{"n_layer": 11, "d_model": 96, "n_experts": 64, "experts_per_token": 2, "d_expert": 96, "d_shared_expert": 128, "activation": "squared_relu", "moe_layers": [0, 1, 2, 3, 4, 5, 6, 7, 8, 9, 10], "router_score": "softmax", "normalize_top_k": true, "routed_scale": 1.0, "balance_loss": 0.00555, "balance_bias": false, "router_z_loss": 0.0001, "n_groups": 8, "groups_per_token": 3, "init_std_router": 0.0171, "lr_router": 0.00211, "vocab_size": 7504, "norm": "rmsnorm", "norm_eps": 1e-06, "tie_embeddings": "early", "optimizer": "adamw", "lr": 0.00441, "beta1": 0.9, "beta2": 0.99, "grad_clip": 0.5, "batch_tokens": 131072, "seq_len": 1024, "train_tokens": 638300000, "steps": 4870, "dataset": "wikipedia_en"}
Below are experts of layer 5 (counted from 0) of a mixture-of-experts language model. Rows are named router (the router's row for the expert), down (a neuron's output weights, with its number) and show model dimensions 0-95. Each number is 128 + 24 x the weight over its row's rms, rounded and kept within 0 to 255.
Before each expert's rows: a language model's description of what the expert responds to. This comes from a sample of Wikipedia text that the model never trained on.

# expert 6
Description: Descriptive adjectives before nouns
router [149 149 100 165 139 168  85 145 109 136 121 102 126 130 133 128  73 143 136 134  86 108 176 110 147 113  91 148 148 124 110 122 159 102  75  76  90  95 113  94 120 106 163  97 139 100 141 155 143 158  96 148 102 112 120 118 142  97 118 132  98 122 122 147 137 108 134 168 117 148 118 142 146 118 134 146 132 139  97 145 110 101  97 132 148 157 133  84 156 126 129 173 144 117 108 137]
down0 [109 126 144 134 149 130  80 142 165 159 126  79 142  85 135 139 145 152 126 109 108 137  94 104 113 108  93  85 136 108 141 161 102 145 146 125 149 158 156  97 169 137 144 126 103 125 138 165 108 150 138 112  98 143 123 118 126 115 105 143 108 144 141 114  99 120  93 108 127 108  76 148 119 167 111 160 131 129 136 186 108 111 147 135 163  84 128 131 136 132 121  98  98 105 187 124]
down1 [ 95 103 105 147 103 145 103  95 120 124 100  67 129 103 104 115 128 131 138 121 134 153 109 167 157 170  89 154 118 123 127 155 116 122 121 159 128 103 186 155  80 123 127 112 137 136 115 105 142 174 107 159 115  95 108 124 128 116 109  99  97 173 165 119 117 123 137 144 117  88 150 130 137 152 150  92 136 162 131 116 117  83 112 122 113 120 113 120 152 110 103 122 127 139 152 187]
down2 [ 80 102 139 100 146 110  98 177  76 132 113 158  91 123 103 109 116 165 169 161 142 100 143 153 130 147 138 153 137 126 133 110 123 112 136 176 127 135 138 140 141 102 159 130 139 104  53 112  91 140 137 138 131 111 167 112 137 114 129 111 140  59 178 115  99 129 107 120 144 113 128 111 140 149 125  91 130 141 148 113 118 162 125 117 130 150 104 128 143 145 153 120 122 150 167 121]
down3 [112 141 110  99 109 111 156 149 144 111  90 158 141 172 150 153 130 144 124 122 152 133 124 117 128 140 130 119 118 157  95  98 128 131 188 110 130 122 124 140 145 117 155 159 106 100 106  60 180 110 148  69 135  96  92 135 136 102 100 158  95 138 112 112  86 131 126 139 144  81 124 152 104  94 152 142 106 130 155 155 144 136 136 140 127 134 128 152 120 134 104 145  76 148 102 146]
down4 [102 134 150 120 158  78 146 155 172 140 101 118 109 128 144 146 109 157 168 117 121 106 125 134 160 131 128 107 111 155 112 114 138 153 126 160 178 157 132 121 151 125 175 114 161 129 121 133  91 144 129 156 143 129 100 155 157 154 142 100  86 126  81 151 126 110  95 127 127 101 120 112 160 134 103 158 133 131 168  59  74 117 121 148 127 126  98 128 140 112 130 149 171 127 144 117]
down5 [157 116  94 118 142 111 106 140 150 150 144 121 124  91  75 161  99 137 157 139 130 114 167  93  86 112  98 150 115 118 104 125 115 167 146 166 141 151 149 141  90 117 115 134  77 135 102 126 123 117 141 133  94 129 113 139 123 141 104 107 155 165 112 127 136 129 108  88 167 166 112 111 113 146 116 101 134 112 113 114  75  91 143 113 196 136 135 122 121 100  96 106  95 125 133 149]
down6 [125 137  93  97 119 151 135  92 130  92 100 138 132 142 164 111 143 143 126 139 121 102 110 169 142 134 163 117 133 151 155 109  88 142 139 170 155 107 134 103 152 128 139 127 132 125 145 139 114 149 126  62 125 147 146 155 137 118 152 133 146 117 119 164 153 126 141 156 177  92 156 113 117  77 120 113  95  71 161 138 130 158 186 133  89 133 130 105 114 131 120 102  82 134 143 113]
down7 [156 109 168 167 134 126 143  88 126 148 144  66 145 117  86 158 115 134 116 160 100 100 141 163  94 134 109 155 128 121 149 135 179  99 122 126  99 130 139 139 117 108 127 138 153 126 147 134 163 152 124 118 173 128  96  90 143 108 117 141 170 137 127 146 150 109 150 164 144 188 125 149 129 112 111 157  68 137 131  90 100 110 119 126 139 154 157 120 132 127 152 137 151 156 133 110]
down8 [153 152 128 128 124 135 131 145 142 144 179 109  74 130 131 117 138 133 133 124  98 163  97 129 105 125  96 137 157 101 121 110 154 131 125 146 149 153 137 138 171  72 109 163 143 156 124 126 134 186 163 134 146 156  93 125 148 130 132 140 196 146 155 110 144 142 157  95 103 119 165 118 103 128 135 155 109 118  96 105  74 103 126 144 127  99 130 126 134 150 140  72 126 123 114 115]
down9 [150 135 144 138 136 172 122 143 144 163 103 119 131 139 129 137 158 133 152  89 137 153 129 148 114  57 156 135 164  99 176 138 138 127 166 119 158 139  93 119 143 133 168 130 140 142 134 137  89 103 163 125  69 122 170 147 125 162 115 164 183 119 108 114 125 142 110 128 169 137 141 136 142 124 106 109 122 118 143 155 126 121 170 113 183 125 109 117 170 124 103 122 135 126 154 144]

# expert 56
Description: Line and sentence ends
router [157 139 112 159 115 177 106 135 105 130 137 148 101 139 127 133  80 117 123 163  77 119 148  66 129  99 101 140 152 120 105 151 137  90 113 120 112  99 114  90 113 141 127  94 102 137 111 162 140 172 131 141  80 102  85 148 119  89 122 147 111 112 108 136 146 120 117 143 114 125 156 131 154  95 117 164 146 152 154 161 144 100 126 149 118 185 135 110 139 144 134 163 147 133 104 135]
down0 [135 136 140 122 151 133 172 125 132 113 134 153 124 149 134 167 110 159 160 138  93 135  89  93 142 129 156 115 104 129 135 127 129 141 133 159 143 255 134 144 117 140 150 164 147  96 130 167 182 113 179 123 130 128 162 125 127 138 148 138 144 134 134 133 102 135 138  98  99 126 124 138 130 144 121 154 126 156 172 135 121 136 157 127 152 110 133  90 144 120 132 115 130 134 130 146]
down1 [ 95  78 116 140 154 117 121 152 121 122 120 102 166 107 115  69 178 135 120 125 131 113 159 140 159 124 118 110  72 140 163  96 143 164  86 114 130 126 105 128 132 143  95 109 118 146 136 137  94 140 147 104 102 142 117 125 126 159 109  90 148 157 120 144  99 102 146 149 128 113 131 138 112 143  84 130  91  96 125 127 173  94 130  83 157 124 136 104 149 146 166 141  96  96 147 124]
down2 [ 97 148 102 126 129 131 185 130 151 144 101 112 111  98 156 154 111 100 170 144 154 132 141 133 128 124 129 102 134  77 133 102 164 200 120 168 135 115  97 103 116 135 116 136 115 138 116 117 140 144 140 122 127 101 180 112 132 162  98 136  86 100 113 113 163 136  83 187 148 109 165 114 159 105 148 121 110 128 101 130 133 142 123 138 146  99 112 158  92 119 114 130 123 158 130 135]
down3 [ 91 125 165 119  80 107 168 130 142 106 128 120 141 143  85 104 147 111 125 118 152  77  94 103 157 148  87 153  79 142 128 156 166 124 108 107 151 127 111 131 154 135 129 135 119 134 175 128 184 115 138 145  99 148 110 128 161 121  80 121 139 131 123 137 151 147 157 118 105  97  93 128 151 151 116 118 114 105 165 161 165 142  94 115 148 146 159 154 144  96 143 132 106 139 123 114]
down4 [171 100 154 121 151 173 138  90 106 143 129 151 127 125 129 139  93 134  90 162 155 135 151  97 138 127 143 119 130 155 164 172  93 126 168 110 124 114 147  98 144 101 142 165 108 113 100 154  95 137 118 120 132 161 186 152 109 122 113 133 120 108 102 107 132 119 108 129 149 127 123  92 121 129 156 102 101  81 138 134 118 134 121 137  91 116 122  87  82 143 123 136  65 137 117  94]
down5 [109 119 172 112 124 158 166 139 105 140 172 117  71 139  89  78  77 109 156 138  79 110 115 119 129 148 152 140 127  96 151 107 141 114 135 130 167 182 136 114 130 115 119 145 148 124 129 126 173 121 160 141 129 148 165 144 131 171 153 145 145 137 146 127 125 136 147 118 102 168 142 175 149 140 154 157  98 133 119 126 118 108 115 113 146  93 142 122 125 151 146  85 112 134 143 156]
down6 [108 120 138 175 117 139 116 118 138 122 112 133 131 136 125 135 115 139  96 130 105 133 137 144 120 125 118 110 122 129 125  58 147 146 106 116 173 132  77 131 146 116 131 186 139 107 171 134 120 116 118 153  97 111 144  81 115 110 130 152 122 116 145 131 151 145 121 179  75 158 188 110 175 115 159 131 117 164 134 122 142 128 101 125 123 116  89 124 114 183 131 176 148 105 140 116]
down7 [119 110  93  81 114  74 139 144 109 115 168 184  81 145 129 135 113 150 134 176 106 120 124 164 140 147 122 127  80 104  93 134 128 139 115 122 155 139 100  91 104 109  95 154 108 142 142 130 115 168 126  93 134 163 142  92 164 185 140  97 100 162 106 131 131 123 152 139 146 132 147 136 141 105 129 143 138 132 116 114 119 101 159 123 136 121 109 152 121 131 116 170 155 138 132  96]
down8 [ 85 133  86 109  97  83 101 158 142 149 112 127 143  80 135 111 148 116 107 152 137 121 168 166 105 103 128  92 100  86 127 118  98 114  90 103  86 173 138 154 122 100 111 122 126 124 137 115  74 135  89 132 135 104  94 153 130 110 156 112 140 115 159 105 113 117 117 143 122 117  93 109 156 101 148 117 130 127  85 133  96 152 153  93 118 119 136 137 122 111 160 100 112 159 134 112]
down9 [122 174 137 142 104 121 150 124 126 139 116 108 147 127 126 125 120 178 118 108 133 140 171 143 105 120 113 118 133 132 173  84 113 157 148 119 120  86 133 112 160 154 162 103 148 176 142 126 152  98 121  61  78 181 155 131 153 103 109 128 128 124 133 148  84 110 144  99 154 143 142 117 142  83 132 105 128 125 156 188 107 131 105 156 107 135 110 115 142 137 110 110 110 145 141 130]

# expert 28
Description: Suffix endings completing words
router [130 151  85 124 134 165 103 144 115 136  97 125 100 109 135 129 101 129 153 169  86 123 151  93 132  80  97 128 154 105 111 120 149 120  85  68 141 117  80  92 109 131 146 121 147 124 138 146 153 146  62 152 113  96 105 130 164 126 142 138 100 126  81 130 116 128 140 161 120 147 122 149 158 107 146 133 144 136 124 142 151 126 119 149 157 147 140  68 135 132 109 153 138 141 100 147]
down0 [144 116 130 147 135 161 142  88 111 106 144 119 141 175 118 118 101  98 159  58 152 124  96 123 115 133 153 115 146 107 155 171 150 107 126 108 130 116  86 178 122 136 109 126 102 134 104 135 131 105 122 137  66 118  89 105 175 154 170 110 130 122 103 165 136 119 122 146  88 131 155 123 144 126 167 117 128 142 134 118 172 124 117 166 127  96 101 121 145 100 135 161 140 112 136 112]
down1 [ 88 133 130 160 112  92 123 138 140 128 120 139 123 126 128 150 154 105 157 170 132  92 143  80 114 129 126 133 116 142 161  99 122 137 150 176 158 119 148 113 122 132 113 140 141 129 144 126 114 114 100 139  97 122 148  92 139 105 106 114 143 110 191 154 131 112 124 166 141 115 119 105 135  92  79 197 149 106  94  85  99 168 129 123 120 139 119 150 163 102  92 133 116 117 170 104]
down2 [137 136 118 124 117 127  82 104 103 171  78 120 157 126 147 128 129 123 141 127 101 132 139 118 128 147 121 112 100 131 143 127 181 154 121 114 110 136  92 139  87 128 118 170 131 120 146 127 102 140  88 124 156 156 117 186 128 120  88 193  91 156 104 186 146 125 131 122  91 143 145 146 129 158 142 123 126 148 151 156 136 182 126 109 120 153 105 141 106 124  86 105  94 126 120 139]
down3 [127 102 145  57 162 117 104  76  91 100 145  89 129 121 144 149 100  83 122 113 141 134  97 109 117 144 123 126 159 125  97 118 107 158 134 143 117 130 143 102 120 138 112 110 118 113 115 100 129 140 187 139 151 149 145 126  94 117 129 130 109 140 145 145 116 156 146 141 104 133 131 154 116 130 163  91 135 146  95 163  88  91  93 114 177 128 163 160 175 139 102 137 127 108 141 140]
down4 [117 120 193 197 134 156 127 161 152 188 121 125 150 142 104 123  86 131 121 146 124 138 159 138  99 144 141 140 141 126 134 132 161 138 138 123 115 193 137 158 133 114 135 163 156 175 172 101 136 132 102 138 126 154  99 148 104 157 120 122 108 131 137 114 149 131 139 111 129 133  85 125 183 128 129 137 121 117  86  91 120 121 130 114 127 148 172 137 127 126 162 144 122 120 159 155]
down5 [103 101 123 139 150 143 103 115 107 181 140 132 125  83 110  99 140 174 138 132 125 120 166 145 119 101 116 165 100 102 112 122 172 145 116 145 123 192 125 141 118 150 116 137 173 120 163 177 122 148 151  88 134 162 117 142 115 138 133 132 127 148 154 160 178 151 155 153 139 148 126 114 150 118 144  97 133 103 138 106 152 137 131  71 120 115 106  96 107 160 112  95 121 100 143 132]
down6 [134 126  81 100 102 133  99 118 108 129 124 121  74  85 169 142 142 120 144 104 147 130 162 106  89 113 109 103 116 135 150 122 111 154 118 126 149  98 104 103 119  99 118 181  82  91 127 107 126  92 109 120 124 132 145 139 121 136 120 111 152 131 144  92 104 123 109  91 149 109 116 189 128 161 144 118 131 109 141  91 100 146 142  75 134 162 121 139 132 144 101  92  91 120 124  93]
down7 [128 146 115 112 124 151 111 136 141 102 166 140 130 161 150 133 159 116 135  78 136 147 112 135 141 146 145 127 136 122 151  69 105 148 147  95 127 133  82 160 117 119 121 198 124 119  94 161 167 113 122 110 149  93 136 156 170 192 115 141 111 124 134 130 129  95 168 143 145 115 147 115 124 108 135 139 163  89 164 117 110 129 121 163 154 132 135 141 126 112 129 157  84 166 136 148]
down8 [121 171 113 123 154 125 118 135 149 131 155 107 133 103 121 120 145 156 120 125 138 146 114 185 102 178 110 135 137 136 135 121 112 159  92 153 103 214 126 141 153 171 182 106 140 146 143 133 126 102 118 131 150 163 170  92 103 132 104 111 136 153  88 112  90 123 129 129  96  87 166 131 112 123 101 134 147  84 110 139 123 139 133 139 142 137 102  89 114 137 117 108 119 108 128 129]
down9 [145  85 128 154 132 130 129 111 138  96 133  90 113 132 132 113 136 117 128 153 155 107  99 152 168 110 150 138 150  89  88 107 122 149 142 122 132 184 147 139 101 130 132 152 128 132 113  95 142 181 117 111 121 173 104 150  77 150 134 101 133 115  96 130 117 117 121 111 164 138 151 155 127 127 163 155 169 156 111  97  97 105 146  92  97 125 145 126 133  74 183 111 136 125 117 100]